{"n_layer": 8, "router_score": "softmax", "init_std_router": 0.0315, "qk_norm": true, "seq_len": 1024}
Below are experts of layer 5 (counted from 0) of a mixture-of-experts language model. Rows are named router (the router's row for the expert), gate (a neuron's input weights, with its number), up (a neuron's input weights, with its number) and show model dimensions 0-255. Each number is 500 + 50 x the weight over its row's rms, rounded and kept within 0 to 999. Numbers have three digits each.
After each expert's rows: "gets" lists some tokens that make up at least twice as much of what it gets as of all text; "mostly gets" lists some tokens that are sent to it at least half of the time. This comes from a sample of Wikipedia text that the model never trained on. Tokens count by the router's weight.

# expert 115
router:501514514541502434547416495489548547490494441536523477440501422487505509555523532488522582493522470507477525482465467456478486583506418545485508515422473515446631484424509456479481509532536593533509433513535450467523513446568491473412421553450585441520530467542585556520488496512491410484491463414503439457455505461522595449467457469585453440463585407541544517505451613548595512534506560482495547429505497591526513497539575501438601418453527463445512550460483454474433519479559527464468484642431476398440572565581519410467506464446445428433554536453445500511382425456468429547516421512536554494575467506510544505509555370529423573548457608473561553529492479548384488515502562483473433512513563523438423530490420402436519459506460476520488504478461540474505570556492513
gate0:545488484482557544505472531501519576406581606500519466501407532502458515442405506505461470589449492520495498514478498544455548573474503587500522579474504571548489475446573568537493454587415539498498509536585548412544557521507490469519607502465547573544482412671501553511544503527502503480488437433527525517452517522555493504569623516464506561525538523481535498534474530429526532295544543504474541447447417489521539524523535526501510546521456428468455440524521480484519510492546515468525524533603427524417500486467502459479482439570658621529509426457567504578516512394539523432516537582577478462458454552489484358488495547484497568531505500457504502490490526523540475515565463534545552579548539464567460504499515504462435487519436525518481443533495353526518548452580441
up0:450483455543493531513487517537482517515494547571494572539461521609543421507530486485458536554515399460530517426609466498581448495477567408567568457520464424492605580421422500417478560485579436469458451452519399441500496589537519429557532468481542446451479478473532540481434489456426415465605623510496557476443514540472484480449472469412467491376510526507514560484400542475503530558467509486577485461493465475459509504533480398541459442475518533472506566542504508553439545500534545504491383466481449465462502474562510467465599528541375451468495504516487404436564499502521520506447475415488474449597565561445492430401431446442467434507597537463530478491503523543521453508534554506434400458434439431500458593537510388523481465413535462543431524486497521480515516588496531
gate1:439475464459532497546603501561547518560494507409537487564475487489502526524454549470551483540459584499472440475507546466461544480594460473485563491563466471499390485558530556432511478577428417512550476549494491452561481478459494496440488552479542581507507460589563506461525531550551518445446477496537531587440488533557482541527348462481484485434513412549538519510537615475511544533576469440506469500474507575568464565555499533524587540551492473431472519523506548485479566566503541477559543489490470537561439517482501580501423406421492541518443457506459591575607548575438507512465591500587469435418425582477603504562453608461501428392552513449464529531477459436508436461568500580424584563511626513522524490509495583534501538616508407473534572492537493435494451459479510
up1:497434422458519440545551469530392571528478582505480464529562459468495484559458451516522466472474445585494517479477504522514477460530552485439484540523427477491349530489524579476521393496425534400513394531526439564447486506521487477518522467498474493489532445583575515461508556541547426513482415490578600579499436554563472524486497490519491459548439608522591516523462475433365534511562484538449502401535548475597438499541551571498477567479504459569540408519550600429555501577550513557460462512503466399526560524348526461452534504528602561622468468499467535582555554521493546505506583568519483434576486457533504544545491492502409390537531511502511524486439446494405512489506546491405520454431467414497555502551527499472509506517523459468473593518559475512472482432531534
gets: " of", " for", " in", " during", " to", " by"
mostly gets: " among", " During", "During", " during", " Among", "For"

# expert 66
router:446552499584455447506462417482564476448443477505412420480420534409433487543437487528524529549502524497497510538441438483487454583529513492545392549441487437492557392486483537436481449472461528508536460634627508383528501516540519454470509460504647457437555396543479549512512455509458508524507512479502484568455652434499516464523532514511386491483515449490533555541484555470529552516504530473478536480496473584446657432558519432407512499448538475544519513493488459415450543463494549510439464606367520532465552455570506431470488461382447462465454444540419527396486440490473509495529482501570489484460514567546482402514566411497517466511406569494543541560469491526510445432511487441511495496553538502483461507435533458478438518455470473496479489462580514523436538560498584
gate0:469483516514540520451486581571540538434467468487502468491543477417599567547510521479481448572507488486410438427544491465549481534536511555511518504429360463552593498475503483453448497422468578463576404534620575500493589426416586564534488512463492494547452573565523470515473465521514554545480548441419438447437453383519466539478468528486567535426491419474551413473517513602550447590511517504516557542442515508478572565526470538508439563454388494492550511469537531561586595518444493538488456604400515509410367502490457482484469527482564548527414520501517414516483582489562517501491514490529502549493434603460540462457471519543505476395513508579500409463572474428517569518406515521505537522481509495531481516411478506421541533491495429510467427549495435504463438495432525
up0:374455493416462562540522460430528496602519503550561502452471597635534446466524459427500540482503457514540522479562556554494495430489517484593549528491512481502558587494536471552566578411591480529515484559555469469488507589526547461559480493464494487455548519520540553539509568495532492439556464464465519484533538593497500435505504584569554512551571549438579488533467488563452540447496507476394484499554545475512500416551558455471461448512568459466422486499447593393494508495489417484572493452573482551553468505457491493587403424519530519503503489488493442398520464501560439480513500455486476532533509477543507482540547504492383490544520585580586566537525390485469466601515596443355500446467465482441605426570534465420521536507519542562475526456484493445558455556376493
gate1:547559617551393417503465543500489510508531443522526420506536475555485417449421512539427417485541516566519568477507508587552494495469573616536563616545548564508548517441524587502505516477423511543492543506520490558528542595416591487442534474485454454482416523544521459473372531469447470509475485520476542443547477514441458479535394436544559565514454569464548512459584475498436477486483500570523555522508487454453528459578536552567517428405495472527470484473496511562508447558493454515528451448475469469555446398483583524473445367498507520560477528458565437501490454513469544419570378465530519591447416586549543481424409475514558482487490528438605534476503503526529590531441404467463521570457483493462581500568471477500507561490610467539485501561447508479556557537495472
up1:491456547652554447491465562525537494463524450409461440552541467528534483507509453490607518542483488547466416482489541594513437564498467470533491498474546578473418489497532495536535575513522416500435442503417470516496515562496542417354586452432479439457478537425467419436497609500528443523460521494459476519469466502492538420444411422486460507550434477601484475459525388464522516518559532483425532495505556475468499504499483467550520442586532512491534437425539596474436465624491604552404584441493480471494429526569508491495517542537517453478513518574484522513409458435577463507535411542547452485423442499512502456458503507519523532481407495609518490449536494477466518570453488441611531445591497428445478442619482498560483422525466495498515536545553457419543587522434505
gets: "|", "==", " |", "===", "-", "===="
mostly gets: "==", "===", "====", "|", " Starring", "Youth"

# expert 98
router:544538567498511492554461498447565615406468403548429457474502412409482470437485549464413496494526476487520571508458466462489544541474498533535465501458466540483525503418517506492482527448402557598520528535507486463588444473539490510453421530482541456501469505548455573512509504579449426475486492477538388585455475502544473423594441439530443509447444469529435567594440569518607529569519490530503572536457548602499528475624550522501575394469560439453502516455460459493519499497514493501429450551497565485435532507531548403470644481510541446398529532482465503474451438458453456518491446478490585528546546534567548446536606462528444629574484538378512450514499463548368543522406533529556501526515504501456522530584475472504425556531501503529486505498450444591472518544489513
gate0:502448534429516580504437536617427378409506536607491424527536453466506492490566431534490561503508510466493436503483491488555472531535473445558533470421539468421499529513554582423503490446529418483476452430478457506363468491456392517536466529508490462518468507526584572490636538537508475476514454441494555603552535543453577441587472507537410456534440544544614479424534512526545483493489533515542507412481541548507447594509530479450593518451462472531491456441451464458596499438511510539461434508505442470538516481440527495512522488476519432392487485512666572491412436494440537445555560587488497583450404541467543500530475510501388494438493436588497515511493507494505583499485514460561500482497506539521509472588521524524524467466454514401570431476527419478548505514405560
up0:525526448555557508551486539464464592515481531612389532612435539506540499412490482431574520548401523452477413489451587509526488484507566498421542503508541428424504436494633543574494476508518487513459482466436501541598439498530525496487527480462502548538458523567519546512455475567481443512551427572477444532436462531498530535468591496509506389423515591510439544505404506540452530553477517498527506508506583558554537476445541516516498514552478503549495419464455431559507472556474537536520472628428596488445420592529485448528409353577502458484518434526572509566451475580459487461485517541548464477543462452537478540575506522463515454479499388462554416487502461428532578430579552577510513500483508482504498556434612506490484513589511569472427409499568487547514483567557534
gate1:507532559466481482507519521507448533536423475435407560518531507454469549460398514540525465528525487617477451518509502591578490482471524512474472540467476508457423508495445529580474526511536508518526456516436556606546526548482395442412516507565531526568420464463565515462548513487408564474466484515479510559607468540470480537488497521467518371553466560417559556498380428635391555522433533601578439449543495486571496521487519533463501492531487462590427545473462491534467367504543507430519552439444551575518508498532474573459510559589529461513454494460520567405464555564434494511502488420461433561451493487501487504496501513507553493443454516546598468561473408504442508416426524601602444517583464496553517542489400432474544596434467532550479508531509491510519413461513556
up1:466524471487488512525502497471557564388528472476510497490504490479525512480540530456546461506482481462465447563537536448419452486533461477502526445500486471540455486426471525604574381467497471455515561402503480556451575428472525465536552408526373568360494502393494511485527478523443485492548575450480492551472592556477443487507495544557549527537534431495487518447605453432554474463463505418431505570462538421358532550495508478478551509450462552503559427495470445496536543462512433505446441505539578459457480499472468555457608471482482478470513392453478523487476531526484494503602488498477438469530522532492400501576533459497521459488555480483438401494435422523583499542595416402453489557522420560386517419509443609492566474561412570422551463519529488487406429583467437
gets: " of", " in", " de", " for", " by", " with"
mostly gets: " von", " van", " de", "featuring", "From", " Than"

# expert 16
router:549556555505495503478497504399533569477435412551544538511375401536454473548504482455482491512475460422498497585530458473463515511469517505593428512565491513504497468475432505432445441604473562553596521520475519471610399453463497466495527424523552512481494507561548513512461471573502420504507488457503493564451485491603506485525447474466448386530524424460482612506441534495465524502640532455508576487496467470457537435501566488489478474518502475530556505564492467329477502514541485514509459543484552419476563522497624479514490374478460383422537470520456589483496470408396453466473526485542585519513488558555431490540558510564567528536527575414518519500410510564527426466528470580417547532535463468440458531531448443528428487555514413525452558412495476480515460492519602
gate0:460507551522553477429579417465442568543417367456584381481443494541458460523446480437532461470625511451473479486462539503388581490535533494390496585528459489543454425481494498488355472480474529471556497450512583539456452430493502505519468514454432558498447521453472426552533529591489479488496510521522469566419476493545529460517458489458503545528481493433490534472470534494401506486404463455480520460542519457479563539444573529441493510587483480582557466483487469554471522598505461442475449584516429428400550573535461527479482497475482523548430562563536542571530537486493481476535488508482406426408459491485429601551449451439497590474457490469562495510465444586525429635528493456391508465461519536445513440565472577595443489519550433588506462430463532492494485452481538
up0:504489484477440498422505466532485490530604483478513503477440527485538538479450546523577425474575334564528600496428470573524513471510501529559520472495525535555538499425452507429534541445497529558490501483501548604461522495528447611499451514510499543513413591530542554607540566527410600525507567495542448480474449410373416501499470519557458582492521479494466542532540521487521458531463487471531410530518499469565489523523470464500450551536596503514507545440510512454471448334464503532452413517468523578544486520448499529489582509515589605472511485522449343497484458519510528452552484538530538540511556511461477398530563589529629512472514522408424477495579547518488384498507558474502458499560497519501509429438515532491439430552483559451443455519491493574478377548548426
gate1:407393459471524486548521462476579400416443429521520491450516404445508582504441532510424437363536528564468561500474518485522476519471565574489488494562515549530457472433526584599515568487532498519526452577481442566496478555495580500541594473527386468471383553558555549469496490449480422454483489470524494413648535531526502520583456555510530446561483536496453504515444594609491479506494515551475531459468522545531538505416481552570474542502491420549524480470533480468413417576428505476455476610478469524562482485397490470450542516535539452533494524519440556474461481435476541528443403557547581495511519414481454556429471549490573619475541480470466551482565544594463587512535492511494490499442424473496472580506479615520409497537540515514475461466441497428510505471554484
up1:438513478476513533423496513510413437503451390492532527405513501547510611449438528562538452481397489500424547495510442582567518542599508563616458578517525485524455544474541513569505551494501451447492553539501467547515576502493581527552549525462552561526496533502444613479545472516549522503490463524477508460537495417461410607519547463415526504486511423506555525478534652550565546522474440541554471429540434435507462555438552456489415558408492492547507479548528533463585424502486498458482567587528568576424420510513487505502537462441508493539441616502544570431446514582555483610511413510554508529514467525433491473495442533475558496416493543502469501450508582562488419466525495537479450473621461445520499536532414518608459514534529544604432475488451577509425493517520510
gets: "'s", " the", " its", " their", " Total", " Sheet"
mostly gets: " Total", " Candidate", " Binomial", " Phylum", " Sheet", " its"

# expert 125
router:569520471518429490565477478451487602513441454595550588587488416496457466548405470526463511530486494465598549563446461492465539492622443466489430472533477458520532555448394518411488521463458619522537568528473567455504509465587509469480404468558534512504442458406511564505437438576481484498532508492408429484499640478477494518516519617555526416427424498539493538478462533488522545499478502393453469566385519549523491543555492541462483501498453540580501484424466443534561476417525532486531425509498508448444509508521576468508464509545505545495437531544449560515493414497429555541500475399505546468521466578502540450408500535541483521453489516479598544486485457429489433454629522497428469462536476609559444512503470444454445530512513417510559474579449529426473471596489583
gate0:592524536475522433538474481480510585545530568465539587548533505539565457537419542511434405459446467489399510526454503518533463479492436597550559436508527540527490521420523457503462549480485475534449475506486516469540549501535485504467433511497533472429557537399410533638401449481506466466520459489539480517433647516493492491492452604529523502557552640456500413500514492486515529548550422552434517468504579389526494458525509439470474581568489435480535440463450422546522482412575485543507491483564524469550445574460524399448520488531564462463406490544558424550473436457537520430489421506471570492522491504520442572546492463456426514493452476600473533523529466480509501565418510492580451476558650429429554456485448500510457529559543386515415485452487471554413471504498434
up0:504480466478542573491600554478514487539467471531473521546496502520536440530544493474541413461536554586484565511428459490522441496433484478576564535389538530471506478458600552445561492481472454463465472524564410472498452450496462501508514453511531394482532485580524557525559459502642433568431557485390615501543450455550554489477498537423556523422548520648596453506480519479531600502534539525561426519532544517474490551574565451479467547436526466435502457604387494475456523553486480492482477497494564588450552436366434472552392423515567496502498499482514564478527509459572558550563589463458426539529463526524406432511608519536448484447577529442468494516510593461536485540476547602525472512506438491455543485499452504477449442497401486512436502487539469563455479545509556
gate1:474490511487480500458559473428560484405501480444479553468549500470520470564593551565512533430601538511421491573489612495535464514411460567390508410502475585552516484462503447581464571457555507448453512543463575519499462530527541500466478455509521459491432531517406497536503396563426467522490559536480563394403449483465580448464482480567559578575407434503487543551599456502572440563564505557455455508470513522516482457521509557504537515515515474449461468476573403586547514498440605463463504403480512553496481510538396446487471475579519493440594503535519495530525486514511425493424553493488486465466484446558470577516520509523492462510537545425526508519502423485491367589561482522470472511526475585531494354465429430534524560421519455545494494563607496429457557437407517
up1:573527548500611489503499602561557525506532564453376498530400547490463441449499521460456558511526537460476447532524563429507540442567508478466433478535515616423442499442574535517458485518559491524466564543394560479556447574536591567522465548522548407459463476533488616555578531581544440433540552483464548514395510585486495553534528448464490500524548507466487549462535434553487521513448517512579624542408493476480481472555501505479523452476418519485489436493528512488583525485438553517421509574453542523442500481498421520584440544528543450438523521409491500537485533449524403448357439557543539564532470490519549481497489523508583537487453595491492461507385489505545583473471494517537441579487516436578507438512556499558449604540562567493523431510520553467500576457407484
gets: " St", " No", ".S", " v", " Jr", ".C"
mostly gets: " St", ".S", " No", " v", " vs", " Dr"

# expert 88
router:491599492560498473547513494479606425468499442593521497510389479513444495588362561393494525488518452468524529467456563437485478547517427482561438491514472486430564501488471433518434550492555565592544489465474390535511455528556524518479531486541534477490547414582533493467463472487409444627490476427537486541448636489495495444561513498587428499474510507503533480443483456495552493558558544503459494426516473537522583528513465538503624528408508543544557529414392501504493543537541507482410514571513587470523505500530497371443579472493491506513457515480494481341497499498488530508531444458513603541544478544536508428551513457535423512512473572448470505536457492480359510432582566498485478479475456579447509654512481397487453482490511498542464515518504454463453530533423509
gate0:501487406556483437442465417559491503517470580494496472439437488468460496489450544498525463501534525481409504494593525405510449546477446553522506478473522412536407469591547472570403506503431468493554496461446433491547503465508456460506484383470530506516398429434552435464464511509462530497508432507501511519513538495416460443473476454536349518525535388430542463491492498485461486505531551443428468454426503534518515557486448532588509520514475533534578486529635474490496487519404476508499556555512579596369459504552465562535458450499496511508487499460475537485449436564571535430538417485567564476425492494420507467540439570456600577442535592484526513471387608430435597506551536603424506504463490510476542487401579641500464516510491462474515493491490459448500480506553575
up0:406430494584525458544491569433517541623563526464596453406554442572488525590452426483455600476545437600486414434527490521480556573477584455435470519495529529409541468457527485419444535527492535465511504409534543479494564503542461505444485514501470503541516605496575484425514451573458448487513487491547515457476480430595491537517409506459482540562473539484598475493575445506519474488402506439472560503529496439504517580443570515587437425440576534488563408503490449535540488562487558545484535601509470524477491510540584578518584574513446522524535502534538608497538523456493548497472421554546517475521451489532522603466532411469550507472487433594507471438547480460609458479475456470487469452480428498408532524601486504444620433440491553472455515487510524519593477517481559
gate1:532558460553562494569555446475466539458536562446522476538578437488435532546506534484442553428512417570562491467628502470560526567566484537490472377538520512462553464536435522522443569454521532520476459462502443546514479486438438469486532524421494458578382429439487431458522531442539500500480502469491469443507536435491482497524526498511466540395484436537460435417580486492592482476522497528384464428444505434469524550532446446517503566417544515546530446502577514585525501517498399620406553526512490444449414446539476563536519606520405455473358473457488520557518472470554545555563463477521509496466506554558516485477511533539458603504487404559542477478522464465523485541500460496495403489412583517366450630532429536538559552444481500445431453523485510424502525491491446
up1:469498620531473488447511500373515457522483562509448574493498504493414551540436508536483558458455486483592574464515496642505479556509436470466415594487580545534407520499483508512435593420467542502459521520552468460483492437513578467576492553471488572497475472433467479440521469503510599412553543520552372480519466530502517452471513498458558464576495469404528462497497416445541460500512567443508533467504578456489484511547443452449479479512532439549599414561525540414448513498538481627537592402442520537441504479518530498501587593508502483476552463437513515480476542439505549384583559498549460503561465485546527489506510410503541501513564453452393519534519548545441477539479598542427513523451472495520539534495426486504406438461513527505598470503597515546511401579419584
gets: " |\n", "0", "9", ")\n", "|---|---|\n", "|---|---|---|\n"
mostly gets: " |\n", "|---|---|\n", "|---|---|---|---|---|\n", "|---|---|---|---|---|---|---|\n", "|---|---|---|\n", "|---|---|---|---|\n"

# expert 104
router:562518470559461533517466518342494467477480438532411486423513401473437458595359493437577498569447485474477515499476564445488518611466535537524477560432446413478556458507505449426497466532508574547597438485556488424422527485465464510462518448464614501490542467446462501513417457435457470538601489486523419552434599412559498464537502486484516538433455513502495511487427503609629512460564523464495536410500536523535509518525541551469520499475540561462489482552500450482462395450618522520510545537477445457427499550499528441523475495465534509494596559555492471472474520441502500434630483501546451444568408570502521438535497444525469562473451510452509534518446508527474522514554496506530530494470518500588443468442510490433512362552498452529464587464488362459467556536547452
gate0:522501493497451524569457523405420508568587490539523470483528491487434433464421551508471528538448466499494462462486485491465447597463494487523421551461425559440498369496565509465515515542564508462503506439442479529367466493588498452551396511526560492465453512398511441520524442532451622461412539451516563553489448440362493513515418574536515488580429536455551505529550613537599489479482470500393455487553457454524421482443590557467492474450501432540460488463513450513497559520506494471586504593558510532421505531484523475523530534475553476542591491493451522509389430498438455475513417510362396486515476544485522451512547484512452500391522493570506498558496484462567418481598574500428588506540491470562508497489455556471556478392563515472515504532542568479525429490553530
up0:458490531555494469472460462443492511469476559507543511480497565549442516480588475548413448516466473540433470540528515592464519513544471527534461580540613504481548484560452491540551474456489620420500424495583513538520407563484523445408486449585489493519408550536497418556514504573530440528497535602481477598546404556475500498453563467444483595362568431468609514479454486469514616550462458473556599417428454560461419409512438568403508524536512522521549453499515429469498533565457471502449507487448419478506502491467488554444499533517459453507622462377440498516478518516504532522553590484509474432497521617439529481617512488436411585536432530566560524502499553568496450526416552452480481502461492512532507497497465487495553576455585490477502466553548435498462547495543488
gate1:579554426471531426499481539514524445518415518413512509569551482602558520443440502432479503504544482482484564463489484438457484462507458541419504462511473418508502469488480554491526494493597547525453461616445563508492459481443590445426541508474623560561426590555534462544485538533502564524529422514411536428578598529502507480528533561536516526561543490525446516511519490548474562429387564489532518607525528471466452490504496475402490567516496504565405526531570562481529522513485503470360554466421398533411474458548545523494470437627531540481522499460540440519412590478491579523546494513456538496580416470444449537511499483519541525556582508548522649401490493556571484565578472515498557580444466522435529523509474458493497480541614469461529504511450549529504489489398536
up1:547521513577499449520488555448462470501488565482470491557587535452466570521633551472454504447501484447502594512505436546454529533416553599525529566510513557503376465544497490477470463467490508439570427443473568531470485584397577435523525572370431416497442424470543489507444486583572565476500555516557488440547499452612539568583514504518503470510423469483500487532504550499581584492528438469545417468590518418496488426590471450455528511465500501466477482433482433584400622499573473490444552481506382597571514459546491499542533486428528494499636458515428545511487450415555553528564466515465572466508479449441449509503488507476568511545510462503495526504590549460472505446411469492449494439521472489437499479453538436432468494464518551484467432522523453421509581462499566
gets: " g", " G", "G", "w", "g", " s"
mostly gets: "-f", " sh", " Sw", " qu", "w", "-g"

# expert 15
router:513648467537458432481512500397560497429426460546409463392514525428462488499453562496438517471524451462483524516488500494442544601536479450536431530423450479504480525442485441380446513568466523530512518489550536480568530507482507474460528486569556490443503539545513518420490489503420408529484434416412508582480533448570489480499411584579393391435555462518478610466514534506518420508527494468517542502464468508463584525505559439511547425403524494546477529450448447478478568479537531535444434561472517502454616540555514507504499447469474507417523505537427546443459431496401461480512423487520549479569490573527540399538559487500487554518439557392552593566503399602376463547519476512520507513522477519492511511475498433478422534473463468522487461514503441484490646471482558
gate0:435541492507525436476457531492491481479499475594449590500474543513478506635493510449506503511506518480451414546504472517478615491476501472551515484489474541480491547549480472577502554580347424501630487454447478590499509479454460505516623474447532487446381522477475467415536434391404450476453486398550526532424498547507403583478432560501514545550509513461535445516559570488493540441494497509463476487481501442440497523484470545575512522569516559540426515543545500572382488530567543520364475570471539483528523559453494524499487486497541458483540563455507599488542571554520426463435522494481511499490591436477521514574458548486375531421458541489458578548524532565497441572434475488559456419523469454623526521547513452486665539426473475525518497463444550456538513510528523
up0:495402512457555603470566478505491438488530507425567482455522522426499494526436438533504573454496424535438537500560484548598422533515522597513493461615521397541516446471454480471606569550637457399500424481643455504486465478526486481472447515407464584501562532466546527544472577496460611550509542534561552531582489530513465467500436493511528574472577510508537518435475528535572532423451551529558499442476465416491431463571517496530561511533481501491553440598561483546554452484483513463505456408448471539496433537511459497427528577534559528513585535563602486532533511484451561528561472536477514502466387550463470481563479534529521484522536503605521396493515490439626440469462548465495521426442534552519532530543495584611512563492503438457488487461486441442494492536408515
gate1:594518580538497577516629482470417417577467356466531491454504445531476437510445444448477488518568567443454480480470397406452493547472565464597506485562427493503492436498468528574454495535557398541623575473582418532543515512479477539543501489514521598485596418529451551532536490559584635414528448580554537462458547498584530547434481513478454526528518523429600428514515446481501513539499593485526484481528479518433531509519477510442479431471532471507452588571428474462458458432518510497480514522443555550515495480466495524413475516402508446488406506522479515461516564448513445515528617415494617538487482494486443528447457538420514429480484474520488461475532597430499433456542555512583460484490536492511527503509514492533513530473474389500536554537406543578489516472450508
up1:490456547488419498421514535509425578526475577455543480472582486458532462450467504503478445549462476524482431502396405540478498577515490548626474456524525592531560600531492487499505486434501450522586563491577540480576457556463507497487544553544544469442561510504503489504514516511471526431471484509505518645543512458551592520507476448494546546538497504417540569539519557489598492533445547496423481552545494549454514405537536493519560498472525468488408540534442494530574411404404528439441498433468512479527533447453520655469483574441476564463491481503484503422587466447477493414527654436492495562443453520502450471510500478463389472516478552595463508516612424519537463541451495560453487464518535504575459487509464429522587511436451411470443445493431554526406546447597493
gets: " |", "|", ";", "-", "SI", " -"
mostly gets: "SI", "',", ".),"

# expert 62
router:533501537549496522547482481471602443450478444551401495498438507513498509608489566454504419543522414464482484633497502470484551551566443505584513508557486487437557483517369439391466515519468540591607506511503493484537489423497486493521546557514495517478504398563510522425433510509447463561499531409519472435442519510581473464527517481483450456488531456532520504473479530558588418561465529494531508420452532469491550468557562488489544439516521426549538515476433479462365407523528598508498520528509585422509588517523579463492476522512443414492524480507472584454449533512465435567515557404518510447485479533483549503449511507528518585550479657463474675479437512484495516450509475509522510437502414505510511575493446515418405580513543514520383600473480465499482515568421576
gate0:573481504539525448473537492478485487519455486544536517418439504544423553490472420507512557520454474516544424403460514482529442484498530535474546487604437428484446545526533488432494460457451475538475545490524544397556438521467430466502511562504564541539430629467526475442484534471445533599577504540544479420551509579421425533510518569405544528510534462457521515433555584540477485463452533421551517546514457432538481515438534502457621542503507489393580522432399569592503510542525525541472450429507536516504490563571466383560554542507517505484546475478588493536566575404597444512466504470484539547497471539486476508516476385458536576437515438435434416464423566535497595508517486520572566596443462481560482499614523547504469568461537548518508401526568576435500448489568539
up0:518610385464446463562510532479511424488553499453484556542543510477563497475502468480465508396449421447503588433547471493447478497491536431468450529533410457506414539480539553585660510450519487491560523507565527503570540571517515463555436527499461465425495528507526449480571515499468533516492380585513500531587505496476485504518496550471573486517452498537408527610475558505494462479419485460404502597448444539641454516543610487544540556503435551555438548535497526540560438523554539464420440476439490623488423465525481479496497473393511505437532537380518445488503514508566467471488439520521489521513483531460517562510539464484535495445525475555510538566573462407469556566532480568552463545429445444575534562467510398420426510505477458490529444519411482525395513427515584
gate1:508557559647513476538593536562595460456538483521462553493516487489557494478530493431419478526517479442522428517436527550503587448543517422418461484518626431591571422457480505535544540469433548506446510610541511514502469436483497467467523478533500479575458484439628552472593482442491491484536488572473550530513451467531606553513550539510489530516520446508472560416473493405574490506526529488573565592486471534453503420501519512392495597513511528546455463471466507590565536500508483424523650532596553498525533528490528541452496439477440472570574503476541583475472522541506536553573511435464474443535525484416489514482433544476559531422394455435526481534486471454504534565471558536575475466506513522539367542487536537468428452535519533484563539493466381582526480415487410
up1:479505501576500535436457482480500489500559405480404405406526557567542619392417538463570525550483465501536531590493563539471496453434564620511540483556462450456499518380531424503454513548519513434452562415498481586567529482523479513494509482495473548470507483534397520485593569522480437401569524542436420408425507506480569522541524543464457583457471475594475548506520579463558500509477459547562477459452579530456498490482539486456493508470478552582450452489467408441500479604492466533447501486485503466504589507525454525484456561484519373472478461565461435516520520429500499508514553439455563561476507465441423436478524581493474512470552584508488474440505476596446470563510471472518396430598524391530445425447453428508476545460494480528507433478569567558467517498387506
gets: ".", "–", ":", "′", ",", "°"
mostly gets: "°", " −", "′", " +", " £", " (−"

# expert 86
router:526675551475442540461529450458567491463466460514430486495461529514501479563393511531492564506550412498557499540485492523479580530514486434520435548426481436511521497469455420492465555533450488509479587601549442486485559497468454466453427527461532470534464448590563524495458470533469421504519415487439481577428534442658528515611494571514480477411505416503526541520474521589546473556514545475477493472489439470518575395488533463484568449466568527554481480466454502488481531487509497453489501564463484499506580549542533468397538484414480474483513472537431561408445431449476481514507389463461572436517513553578520407445561462491435510516495550456571583602478491547417405505506596498475483492507546531586551612509526447491354528525418493589446532487538472479500520464479566
gate0:593448465552468503478510386504475547456536481458550471556533534506543521461520441600482483553452468450472396512556445487580565484554556504550475450548474437488506514537599514530480483500455429566421513393455510484604473453306413531438514492424513511560421512426503558467507574377542450517574445434544472589494460478495428538469420541491487574508492610491512483514496489484521485540519481443394396542530461470555608491461535492532457486504482540516471439528459565557447490511539481530526550449470588538546457517463553598477479496482493442506491464587437515478567480435581441555442448408490568531464539520548466481553438529450466479519555513498485460544479465585549485442532442484511555529503467467512495466488560506623590432464387501483380494482532504465592502550492494
up0:463510439489463430463430520487482501509468587486524436447485460489447519491506566539452432495450489400507437596478378489342505507449529531483524485466459520573512491539478498465594559535405505494520518578491421457574585560514501497433474490444519499546578523493504426486597440489548569477551568479597493456475484490436594376539439449554485434458477500442563481527582519522422519490576454478471442520477554464543519464559451455500485521586544553490508495411498541376466457493472463392547514469450518448562539419522444598553500444455482562447480477430490492506494596454520500410492517457521594542461463549532547538540478563536402469539470505555513428538541642488540490535561422508453511556501558580496434430444518531467490507507485396499507487528595481447450400512553488
gate1:439562559506516501460491546594574576585449520533564494531483530415529473461451406545547496512455516541474552528490521518443536545467491596517498396561401499482494502424512547590469506449542437517467635494446483497438392438476505490467517507433558528516476446535598524508460505476512536475544465532501535502394448491552401546538449475533465475417496374494426493493495439562542547565520509419550480564452566416483482404500575487416422487563534449433454532512465482506557497554476520506447523409584460524505558623506540567426396489486452566509521450428527442478506423403465486510434536502406518486476527507631459498460561486470481468451454498472478565447543465530506427593473521461489426620512546486448473530504560498539568477579524445462420545504521548535491424449462487
up1:469475578609521500559459542596460423446464565484522460598504539448457477578428539493508451464478556470414467521425511458513402483489536490476445462554506479446501421533468394508525551472432491493541502464554469494503503506514511527485423518584437504571508589501469435521478468475529513442504508622486478462536584541420519461523414455436498477528485444416507516570546524457523462506443384546525538500565487448509448470539441520540490458438500539547630560471578503401402506529453600460501482523512426510556532432568494502532518563488481497470530564490458482533535432441556440433552483461513533506478439565501438535577397639512559476491558498462506426419458510402503519458509472428526559392554446470510584542527523511502421494441563586456635498417506420413504479502514514
gets: "|", " |", "-", "===", ");", "=="
mostly gets: "|", " TBD", "==="